Experts of a small language model: a sigmoid router, 5236 steps.
Below are experts of layer 6 (counted from 0) of a mixture-of-experts language model. Rows are named router (the router's row for the expert), gate (a neuron's input weights, with its number), up (a neuron's input weights, with its number), down (a neuron's output weights, with its number) and show model dimensions 0-223. Each number is 128 + 32 x the weight over its row's rms, rounded and kept within 0 to 255. Numbers have three digits each.
Before each expert's rows: "comes after" lists some tokens at least twice as common just before its tokens as in all text. This comes from a sample of Wikipedia text that the model never trained on. Tokens count by the router's weight.

# expert 16
comes after: " the", "|", " The", " a", "The", " an"
router:105122116159131158185119188135119160155097143083126128122127144154085172095083169107135109155088138136107130178138087124162148100107072112138072113138157140084127160177106124129168106131193118132121126135046152144176163166087147112121131114150139137091143122067121146123050074115056147070113156129144150101143157104126088106106145165132124072182140097095077161145145208125135155129088184106111149137082165169121156160152115104180098103144168187191147042143145190131111149138128120162106120127102136180096111096126065124163079138116177156085155179178137116106126103125191120085125107120143103092141167102119120100139106107145151140163059138106165164119092153100182046171102
gate3:114145066125117082170124158115200137140158110107134081120105133157061124099116149140149122101144152127108164084143073154124172153120192061109161124136089162153121114112160154147134193147151155103097133129165085097164114093098113124107125142156131139141116060048065125075125143135103122069147141148127141060172160135127120114110147080167085157108125156104039165127057176193127136155139146105119179137122128125158100133129090160169047122114144142150158094144118120097202177151127158156080066092145105090075109074168132156141118107119161138105127121145118153106120106078170240186116117143126124103111143150183128095141108106121117110104172110163124165095150137190132119171101
up3:122204107154182128142143111088091106151130168122119185089119116128120085130114184131135161151074129121087158132105079209180142066197134125141151117143135116133096161161070047144106114156167141129117077131101192143164179088111172148092116150059110130114114135136116162136143121131063110119147164146104121106153104114117149124098123124096159164132129129137208116188148113139130149124146109135143160150075117118198084145141173141078066148091117074140155132102115138091187196162152172184119160096152121092106061133162087143196130121127134154123176125205081164114154139154154161090135133094144109081093176132144159112121097104089165095134096124065083155100128180113120129087107
down3:146130158075097130143126063102155157103091127140071166147078126128132164126178160112156124153112140122124199125118133100105154135158126118103122105094069138113154119136145178146143110135148021112107189108206132054126175119171061167124135135130142117165111072123142074115148172164152158161148105134167100104148097170118127134159154096095114138072117149148136114064152096107142117108145125152172159093156175064156155078080159122154174154103140181103092118106134129137115154076188159070128126183144125138164115141214152135101093155095143124098142100067133098117190092159061140134124151138117116197109090133134120183135104120088087110141175103172134136113057060105124095143127
gate4:136164135175114199150079089086171089117068172148095136163100133088076154086167120106081125188168107114160134129174099118129097102124086130119060113109169090113073109150155122137158174133141157072102095171137144125068128183142133130083053080062117096107149132040160183188080131090137130126088105088173126097075127127124184085073087137118132095102124169091124130092125101061152107152141155087153126133167117138154134137122137113157111134097111130152152113132154133081125103082089114140110097097160125147112075139146169071132114138107138201124165099120150114141160068162081092137109116142060162106154118146138132138170197121150112133163124147110141135135152103057121094162070
up4:177149091115183106066156107156124170131071098160189158122153120138107136084103237123152133135097090135186149158113052145146120182105160130158099077162180119136096086112133118118092090105140095126154104116115096154137086087117156118115067120159136118138067162156111070153180114120127111153138082170111135130145169135145088152156132147189112131139135107162111161166146133085179086100088157129138087235142145111148120098124101126165106116105132142163112085183091176127093205123107095121124212127141127129086049140143110129105150102068116121106125142094135111095130136132071097124138125052099121056132152122123099092096120153154065127149120172152132132106127123150160132197139
down4:130147138150170141157106125157160132090187151106136112179119147077108110129070064094120111122131156049164166124170093125116125146136124104128085149216181114123115153170134125143080133139128100112160125155128125110136153114105121055116180137095145181144112126133118162106104125138094076183138134171144067154155091113139090101157108100140182159074090149119187135115121145142160152067095021182100162122076083184144085101065173096143126130047111143141108150137125132113048153084177097093117172132130103068133098132144111125081084076051124160092099125145135097107133166136158101115151170160183155127107122169141157162131103140120079123147150125108172129177128143099116161158160

# expert 9
comes after: " |", " F", "f", " 0", "w", "b"
router:107059155156074131166086134120074122120119193113135121107120134167143118113046177109090092100137146112134099171114145148124134112113081134119111112148118135087112085231152108138169138116128123136147159151117191129078104131103136107111141151164140098167174122126130163107074169153165170158142091065123111100146171058098112128106114083122161102171154119178081144126194152138149107148113113096132084138133155178120137138090085145139138110110189105151144061100159116110171079111150157193088036189089152113068067138136106194168123148085087115191098112153135111118079110114145118105104108143188153125102151125197179130145141109142110111130141166141140161136154172197120141099168
gate20:120082155172127121133145121157109159124138105115125122129190137142073152083159125168106140087135167136214203078115116108124187095099128168143151098134128161109096137165097126153145092083171098119157125156147227128098091170092185169146166155113101113165154120103127136154140123114127152154178124107148201107114143110091131112164099118095129086132080075139155108165146090148180188074089072128136067083085175116179121134084134106123117116126156121081096119141130058120137169085124112060130091187095095109162119169153134158097149124114119092102125142164161195089139144150192101113129082175176156138116138101170101116162135171041159096107131095104122167093146141125104139148184
up20:116162146125074050121091107097203113123149056154159172179074148176103061090132083144128117134141122187166132148073111119152124074152094147114150140152115107125096112114087106070205157123165136097068107128129142116136113093117185141062118106158134092087137096133116146074138153116161112100116180090169165110145137131111096162140089118107117141118022138139049128166136115144148134129110134197132092149149110119123171131146121185119091155085123172138115095116197141133092126163144146129123115139137131133095094128098155170113126182104122087123114096125154120149188112109106130135116139030136142078150168135163142167147142180118170099113064099116124075177107118170179150074171
down20:145078077185154104165147076054108068123192141149154107171116096174123149135085110133117118161152063091107110159118062169133172092117137119116156086051115172085124098166108108104139173115136142124112114208108133131102195059139136093137151133157136150096149143089124124121097157113154109179151169121159117142158164122119099162126159114164103154147138131155141126185090198085121170133137135122198123129152111123178118135092182082117096166112124131095097186154107095117182147086079191139121105098091068098162136126149126101157157146174113128136133089132121166163162099140116113140084060085125158120108136175142216100188107139118111129129166112135168158149075157135123109146200
gate21:105118113127087069158160095156074080133109158150158154145102145151153112145137134104180091103103163172154167153050107143158132122088064112120170162154130162089092072188145044191133152108090075138145099126150127124064141119101102090155159087093089092110149135155141067128131149145109151096178110131173111085090150095137097145129104144072138087117040105126165152082172184075110059151137167119201130138133155090148164121166086155136099155101124162134126133109099144164063108163130104135116166151104121115121075146134159077116104145072175168122136081160130164138108118134161144072118175169139146181116118087143115142096150169123170169066145088148109119075135130139089147127100
up21:126122120152151063060110125106111044151120168114136089151149122118144185096137090180146156133123134136147141163135136139113090134099141154162135151128095154115102135153158115151177099124196117157105078114099144185130107076140095123138179095144138155106166126134098179141116067065137123133048064110186133214121102147185147137140163128152134081129117133125095121126097162076156187191090145126105177069128122144135172141176063110196115205130071143126151117153090137073108112130135109108162125084145119151146093181121106147109097123131079164141084128144109134186118197090130099147092107143061148097142141157166121146132149055142129094176121110145083111091089123182149112146080
down21:152165158059162096161087076141100124078149102055144198157107148129130094070156062158100126181125124139108089122151139086046140120117183137120145186168116114108100155072206034102110131153096187129126114151120098178086117129104147147085135138190133174113199100158107110121171103063081111136173138095160098116116109127197153121107143110099106099114144177154143102126074074133140169177126101110189126162151147149057121111183186090118138143070140123167122108098113172108146161085165190157116089153183114147142116086126111099132160117142117111170154105107126117133143077089131100154125104094113119118111090115115109097162153122103091105104149116079125121130172126127115118135144

# expert 4
comes after: " ", "\n", " of", " in", " with", " for"
router:122104111129120181151156122142115087132150073129120147131174176153119148097104131108147109043109140164098133173103108112135097116154093102146106069087115165121162109148106151141134152087152131125119117199070175127147115121117133133148115083111112097131116176072137168145102092131089143183180116087139171105140155163140163128164107116122137188155140059150119069102124102146154127070123165147164115178167157110183111167134137171140145083114202195081114095089158144158108130124183112174149179162169170189108071144158087173093147104113140110175139130137139085113179089125163144092108108154137139120084140093140120115182210127195114125189107133162128184059108189166141078152161
gate3:152073138179123134134158140148153145129138135120114113117162125124147146142167108123166103153064153054102132106187103090133098140106113167092107123105144150086166196164105116154153079153132130116146130211153126152109136120163113131097114133118122191115129125102194095136135154110088169136120142176140093157148171157146124081107153094092144184158084129154094147102084140163116154102111124128135109153149167113146110222102057158100230156076168157089184087088107209115140135135107126132106131111072110147099044093131097099119130130124142116128168105160133086097111172126123087169149106083107100173145113125124179165144119180104184057078110174208113156081167141098118142102106
up3:125154098112118068145098187134114099096115120110149102094098056129123141101084048142085088148140108066115139072057141128120147094191180126122108172169097125133130063119142189109211138117121190190106118065154109121151174150160160151138176085129128140149126170146131116095129155100121170058121144179108106124089073108138090121123146107140111132108130162095136121145120054150127142113140210108138129137119170130122123155134128103184192144166115092172163108128151109100158073116116109084180119099147115120163139104103193173125144110161115131128095099083141151100119131095093101129148149170119138204119140142096097126154188175085141143139215127137105130181083086147194149138139
down3:063108140152114106119087127189143121112150107111124152081088137095114148130171170102186173080110099107116119120141133106149153163105182136122136095163145133132143189117135103145131092136097080118151218176149097146114104107146140124070094157068126157124179110115194085226115123173154109095113161175093167161135156147147076071162121105115138118155120164106161118149135066103105125122123071119110117149157122158169155186105071120096076099114141161151152155067144117107129117131096102150129153157127137131074125148150090140117182185152153129137156167174125145139101091194153118128176139110108127116111069145123191115126058139152175061083090092178162103093167171123056154180114
gate4:212026111101092100149168140153088133132128111143194071076091143123098073134180163131131158124158152132153165120105116097096094130182127121101083128104094130115106136102202122147130116132171152067075092147098177081146116157105157164135115182092150117137112162118078125156173158079029147135115090156133130153101109143152159127164149129112114154180107126118099108204109086117169116164181087192129131135066083145175112156139072120148097132107090123118117127101035126173154093134141124117140127128126100118108159135159147146102099147145093093128165130121155197116184100117073117141077123144083176119149157167150107152146129179139169099121141166127132128184158144149087107076156
up4:070103101109104115098069150117146100138120132095083117102115135134148151135120172088106106116092098154115099118120130140132129101167173152191127139084136080130163114141147169147187111117088115121122133122175129126164142146085186185150155121170102082170129171107115171179114063086120127117106096127186093147155129163117199122084132172110210143238160186128125125105166174128185129092114073151167136173142081197116125132134147115079086130095152162097131096122118108130109119134108119109167049154189145136134136146122118166188072161158130115166126170180119081145144163171095060143150166150076178101130088113149131156130071097090171160151137152131126099125176156149117078092114
down4:196182142098181162127122188088087071154104111087137136151178134166125094146152105114131130145150119121180130180171134120124098136166137125129167078165088147130149134125086139109067169150150166125175134116106136182109187115117109115135114074140079176167120178115137146098167130144148123154183096134121114136190151154076071089137129091163149130122097152131151116093121097132096135057156190085104117165111108069112119135080109163062110126145122057061173169123203153125103139068152101140133126101113131135098120123129096123138077150145131146158125130114135112075083108132133135125107187158131097192208129142126095109053100071124141095123170114131061122149147194062172088128132

# expert 21
comes after: " |", "|", " United", " New", ":", " League"
router:099198159176142165166163185156149120183132124116139139165103126082047128099123179143137105089114137158177168176133144111145099128124072156125070170104134137093100119105110093141154120133116117098120148174033146121090121186137088121108121096127123098096144120093112171174107124095145132136098138114115140129163148159128050131154123136137114069159153108133123163138166129126144139117086153118063112116175081147090156159131133165189113113083186179201139130103095123140160098120133122198140113134183187090134103084110094156108100141151179124107160108110179144101114053156154132100149117132164145099114115105215092105145111100208121202116131151093168179107195090156100100132147
gate3:179089149128176187120148099056154135184136125132128159114150078140112123183049070060063077125096109109126131139127155152175196144095095119099147094133128124132119124151100101068099097141095110117160115156129152137145124150146122155133127116061069131139130155087068138134138129152107108142126178117112125160062150092117126130149160125141130117178062107162136209160120104133139109140147165133099111110138124128075066191110134155050142121105147203133130135096115167110159121124156104141136155075145123103121159109123108131139168100168148099177195176100100139070087140105149142138201144105078058171109098108155081147192067115118116107150113091126118077157119147093181109166174
up3:092164097108113138181164125161149133149166143162106154142153143078088077151179119151093119089126102149105079120165156096124177120146131107130099193154151091121106141149140069135135097098136105102135158125123121072191148101126104105110096049102160106125171129086128118112157142106145140125163149150065070109148121081178068165088133160155128083111158121087158161112120082106124173108168141181160111101121138112096100092099164143196055104087144069169110113135126127099122105146064184113174201162158077136090176113176127141090114156118127116129117090077122113189115110105095200084147130109136119146090095060105110145091112082086148103072165120117151127188148142099062145111184
down3:150099096131164088206099168091186146171133142087106112067094098096111148157105165117106150112129108143114095113132067050171199099128177187122092129110122140102074132119116073114151076095109146083130131131130147122166130156139139139103127114105196168135125086057160092127142186084149123087116204100087135193141125073115089132149140141160138227133149136125142133138076099118149103125078141128132132109090161161112118180167141129135103125159127129131148156083124138131088125118075083166198109102133112143097150179082100110102157123095162107112027157133069126100125170178139106087152145121116144137069136107145107112101094130160179138111105178112180098124127135092079095092099
gate4:150113163091109108107122159140121116182140074095170135128129079145096152086083133144117147144075106179133154162135089148161096131095150128208101131143102076166122148097113086145141121104136155120142131127100187167130132128183093102177098131069154077093077162165069178112117191150063123111104131152164182151123088142123175082167133134129109074153189098131138098142159117130111114162180142100139091113163170078176097129142169149076137148058112076106152084156129090150112168149109129138099102168081122126145085098113083135079122111178075080125169161149111131148056119086174080143150135075118073112127085114133146105077105084137163134141148092134105169157106198086144125060135
up4:141123125100083096088117121162083150154141129109129159131146068096126195156097123119174149134111121093150101126106174132066133086150090117113098146105136120134140096114161152129165136124162128099202168041088118092151135140100118115129153118149156129149171083147178176087116139124103118155084174127126091117181102099127112088134110068124079117102103137157094131111133078145119056130079153150163157110105104157110086102128154106096105120148071075129094122133185127097142162074150125128067180073196093089185176094180154130082160086112109111154047085100202070100099111136118167166145121107081118121111178106140078086177162194147088119132119118106116075095098092152098142113168
down4:102105106134102148103095187143101109199116135078098125135103154166191145154144107091136173102131145114133090142157198140110128110098088124146140109181102178163177119136113128097133102142065058089120052148130129145197136112137158048146171156154066150162150124106094181124102098140121111118150146091148199120125149175100093161132084101117102081109115100105144148102150148132118144149103142135118147224108087196102108122138136111152051110138103156084130162159139203104189090121093100122164073090095123105145149163170127160074110076107183149177160114154129088127118155116091129182141147138153080096134158111107177142149176190135086112059102111121120096132118084130102111136120

# expert 12
comes after: " |", " C", " B", " D", " S", " T"
router:109141155136097132104130135158103074118117167068192071100123156121094127094083154049100129111153140133201170110125139143184123145115061143119157118111157184116132110199160128173109086113137113144214158186099126086061104136129149106092112056168108137141105155161064117113073127071164137156104144100091070127141152111098124118141112146152182105142154095112149118095184165139122112133107132139166165134048158131040115151162117128161131134125128118186141099114086127196089128090090159155078152124133123139124102169090157095101116114203115132147212107142158123137123088175187165105128094125128141112124145149196130121093090168151111139134103186110117179157147157153136138131121
gate3:119091170165128169141152111114141126178173161195091115109144141148163115167170082106139172089131102161162108102104123099141119137144119142085166118100135133096137135119148137091105144073099079099098140155061134081136089182114156111091159171175183081143085189117105169119095048118137135066133147124123140160104085079070124140075141103107149138112136072152118124134157144173185110070067129092172056098121169153119092135091084166159113113120120165173126144127149156147138136087207095150084142209115143160177138098100071129124136075158109096177100076081142131130136129119099162091077135121161157125174117141139122114093158172182079196137104136133120192135134122141153174125143
up3:076127067134081138145109132140135136159132080165099115157151117090177113152114097138214172140139162137166144073079086155129137129116073089128113075147131130054134075111200144097083116139157036088122149097093124150125089161115151185133124040136083097197130087110112178127150172147089162145185122106150096156123109170151128090115127080155124115104129152156127074131146150160172079147103092134068119080117146141150070084109098117155106162097157123115085115096120166159130171206172155173171142081119177119140137125116166089092101123138093164079135153156135089121161081088119134134136126130127149139119082150132164204143133100186135151145172124145146177130110104159096119113091
down3:095146121140103128147129131092098087090163133158153142125162151085114126116126112139183171150080117130100071081131148129187137120110179144107149071108174112127150168089143145055103154144173089077164166180136072144078111103112139125115139110158146098161098175126098146123105094155181148087150171149122156128186062082126098197046130151135110134140155151170156131094070116132154123154193129131138136043136129102164029117146149163071103152117128092123106186123153078110128124099179091166130143112091144155120150079110119084142178087141091067111121130113113068152127102049119139126125120159101088099127128145094178098135148103129118191147136120171152149152113080072109174183123
gate4:132126213182128193107102121096107138186091023154156149169091114135149093114109112092126058149136147086131190170116109170161177159110079169098066141109158219119090136148135140125092165168157134121117140135139137147081080135188155101135139127167123069117119131163119117136086110147143153076099141121136120064165082181154132147156143174106109102117117167110149101131101136148014091103139122144162119194106122119149097132116133121109087068127153201131067120125106098193132102146194116101139178081161151123168156123148155098126139126096116130164133112151164137090109078156139124131151126066143123126130160164094099120130142149087123132171094156131112124111095181152152134157183
up4:100141158114146075096116101082147111124129133091142083110086143121132151081097143153114144142161148062144204154121137071163103173134072106141130156184140082148181099141140075191157104182110114096177155114127112118099142096158152114157106102095139092174135115033062176179087104152171090155089155165120113053102090073128138133111104149140160120156150132150156136145095119116132165118052121122133091145140184148056172120175159131160081163090176095118130103162134166192135097058136116140139142089123097154168113158136140131079107094156076175089166172128137152138070150142117147093078190154102132123105175101073129089113106153139131159128118123123113093122092119092178133094153
down4:125121119109150100125095133094160169121170146113135115133110135116062152089150112175121136128180169062131109196163119104189126128133186087117102075138143120101154167097117151097154135085178142094100134163107149141109126106143134133139097163157143142092081211125183153129122140123194152160100159103116150120100169191161151088103112130119140117130107132145135119157131193149057136001140156179144099104098102163137154112117144144126114115106109139116151103150105162110047132166229125142145144136097088188141138134157148134149188078089129115108047132118167105184077146116180061142114108138151120132165141185082173129114113105122173140095110156128206162124148142119143138175169

# expert 3
comes after: "\n", ".", ")", " ==", "==", " ="
router:127092134136082135145136134133137221186090116131116070105071137146117184084114100133144123098141131122159138122117171072139124120095111147141139182092155106136140123148107137174169141115091081134092170144113151129102163163132132095145112145147166115185121177117132128144145144158121131158105121068071146104168081123165101095095078149128143173142191131129099123168108091136143156152115161053072109183177186110157111175148121174147113147097130177113110112079063154115125142123145075128124116160160159135138075082122134139210097114112031148149122099143171121137089127136142156098174157074151186125113145114103120124086125144114069136109058153181101135145161119228201169142180
gate20:144188120145144144132083113182145058120121154097145115130131148124127127102183127117152126118072130165083141119113120119131164145153115092054128140095046126193135122157153121096115151094147168159128208152069172123120168111133144133083136130116094119128124122097153139093141162121172153079142209146134171140203165107143119126139102135138156071136137196162127171143095165135129148149150170106046108116206110106156085163114167096164136114170161146092138118108093179158081131163072105107150141207099096138132095180171100094165132195145100085072084149152157140188129141124133129109117136089148116129122109113168134135061131115120097145081128149186120160128200193174081142126114
up20:138079131152151111103120106184139145132150136147166133146187125086193107088141120095142196108149163128090099160174079067153120105125123060146139110181096125109136128065114031098084113120129116118167129143200120135172139132173156123119142165097140115125185099074146147130132198038145092126093134102143106217102115131141151136172168118120128115150154084134099084169167158095169128135133094135111167128109149121103159110113118085142139140175122183114094119088093128109117133129151141108117146135139133142111111161151110106138101114094161140160149141153121202125141120184110130145124141131110076110052035121121223045137111083115101184127061081145117167111128154175135169148122
down20:084128169110113164109154107145167136166138139099139222173115137125091073129082135121104123133115144054134129156099123127138187132107173126180171121147116179128143139115112183131064123134072170140130134167113122081132127106120098189060110166126133108051128091140119186218137147129102083161164094166123124086162126143100121125140113139158118142082160136152136144098127151134143095175113159112192108100133125150134077069172101087061126104118136138125073106153131175116139183167100122084126131152092101120090099121141087117109124119074121205126102161134109183191158077129148129120121122139107165194112189128083168122122165132091160082040156149130177172084151104170145087123099
gate21:138085165098139134184084177123060122089086123124092146154121105134058158137176101124110144137132118133126105129136112153160163165159110164047096138169194099097160138133079132170160120123158116151139117088132115124132165140129156082115095127133161135126173168092147114102114131101183140127100138166082119135135152170121089150047171182134146113137076134075100096187104065059140155135151088111123134137088133127097120130134065164118183158146103179170161128112101147098146186162143081097164119134106194190111142090083152088160196116126141161139104156137072160093160121100156132154097105104161155155163097154105146202076121053115160102137188104155190120161170090123157140091117
up21:161103094166139126105115127185135118100127107215146106135129151170165110132106101143145128140147084100113097114177126142122111188079121032166115141114097124109172130097149105057100143094141162079167120127167142086132172101136131148181129112192075085091112149172156176098187178108122150110137149082117101170156138161150112128098109126142111137203184107178156166137171144101097087159152089168127141128113140120089135131155094090126160050113118149224116145159134113097062127078145120144144115147116083142152115140125096109103122175116156094154109164126154211173124141118133152111118153150061182171039124122084073119145132072109084135128100114139062142177130137144096108116118
down21:066173122148125178113123114118045079145166115182132118119124161137117095128098169117127091146091114203164179104118104188110154185135113075162150161099089158116085118103125105125127143142124055090119144087099206145128133113135168144161174111153133143129123126158096163097169082051085112154150163179168116150156115172113122175152134161177123098119102149131098078131154161034155115156144190104073163058145101090122127134136137085122078140097186106142145146135122132153103116128165101133131183124146114083151104126164122171133118178131099136103095136106126137107095138136105158127145182051135125075052131104189124189103113133134179147143105064109103181110137082109149120079135

# expert 11
comes after: "\n", "-", " ", "\"", ")", "\n "
router:098053082155116166141159110108154095121103126128136119144152073127136157098060144135127081088122115166113067171143125106142075158135102105184191080111106170121172132108115150137135118098047151143109117193062173099113140185107109101144125084125104108138119175079091149111102131114101126112137119135101107096089161148165164137077152143178166159154136098155074084107155123138171118126081130087182139137090077134220134079143168118172116139148142151087134162115107144159082188159081140121109098155113145132121120128163122180197172098167114149199147182149156122076133195139140164178154105128086165137129145133143132088103131109161139159149177073078149164135160179136148102188103
gate3:121117110146191092072074127117098081131137173121123114087132168122115122102117096124164073082163119159135194094127146107093132072101106191184124121193155185102148085142145148114073147103130170131117098123149122148126158099143162147117165153116106091110116198133119145191161124112183155128172146043107109126195128132142152165176099186156174128116094116151090116109126146135126137151137163101197115125137085132100125146155139132115116090099159134147085141081092178103109119125101085189130181154138116116127118057119222179113115094146119136146159076161103166067153161136057166116113179118136176096053162143111109074121179099136110104109115129190131186130167155141110143143121
up3:122031135175097141174091118151145099117115061075155148101128145121132196160133168116118077099148175068101098138113142119079118116162123138101167159105147137158121099124061132117122146153100144101098155103149127109149147133148155102150120168116169234129090133125139126111172119094158116129097111158118125128099043140153106151104095162134148147145162123133143156119056097126067147132121112086115113105146174041157080150113174161089125199197116160100078123089166149071153145097078099091132114082123089082094170096138156129121119127155134141129174164106128084108118092130210142137112121087106096103068162185106102200139117100119121137109173090103128110150083107109132129111203
down3:110191096138095159090148097129189096133129131129102158109113137127142087121100141115143189137153156142030092088148084185121116179118105082110170109113148098123150124105137075131148140089113125097070100113118150105211160085052097085159177131154110143144125139160120141111120155146175158116146115186071125167161133108136162097124074141120173106097208126104103170193125094174163174140154150113085062127158078151113141124185143129111178109111153108139128132178106159113043174126098124149164102162105127139162126158133145144098194149145142154104088141153188136120161145121064111162132129191056074118145108147109198146114130132153082152095054106130137116113112123154101126149130
gate4:091039094155155144180122173158137104124172123154169088161129117118134106124085149158215161147120148170075150164126076123132163090054154104145114083136137127156156085153122131127178114164112097123119114144105120039133113089097139139142091125130122136111110094095108156093148131114162114118152078126110168134206133148114131121110205099116160116123156076160102130129142115113171102094179093115070134136118088165100121096139088144154091187143155134146127108057120164165148145087122134140139127104118122069072166134093102100150101142075159125139191125211173085187187152179119163106131205097077129127109170126120121136186096118123162118116203121149152130105178132149190130124084
up4:080119101089109157123105149128093187197107109090132099138147144113149180145210123085110108119188136117169107127168162132124134042147114114016135123119124140122085160071150146077140117145097127078110098110152131144089117135104000132166150104133104140107158169114127113115123096142110126120130122150115142100117136141091146146077146176100139114078118123153108131104149133044140099127160094117119090158123138158097120145073104128041176100137075154091125202149170142094122108192129064130123135136129146126092208198162143156115155123151124173126156186131150141163132179132164153168142139109185150148107097131131142169128122091108109119132107096090089157167169140150160100120070
down4:067166082183074117124090175121166188138091156110094127104171124147146177071142114111165165083118151085133051175100114097125168139133085131135129148103172078109112082111083134155167080128115161163100119130123118143109121135161167151165084121168116108049113168162088123192100146097068070104128134105119113101104168143094178130148116117128088136173083094175125195108152150119153127112110116123171083145126115160136152131116098046095081089142116199140179099162102117117134158148146130150080108158124113134097094146144116111113175158195089087132118133163142141127132130082070138121104132154144109078119109186076183113142100128206127133120191180119071105165143089121116179108106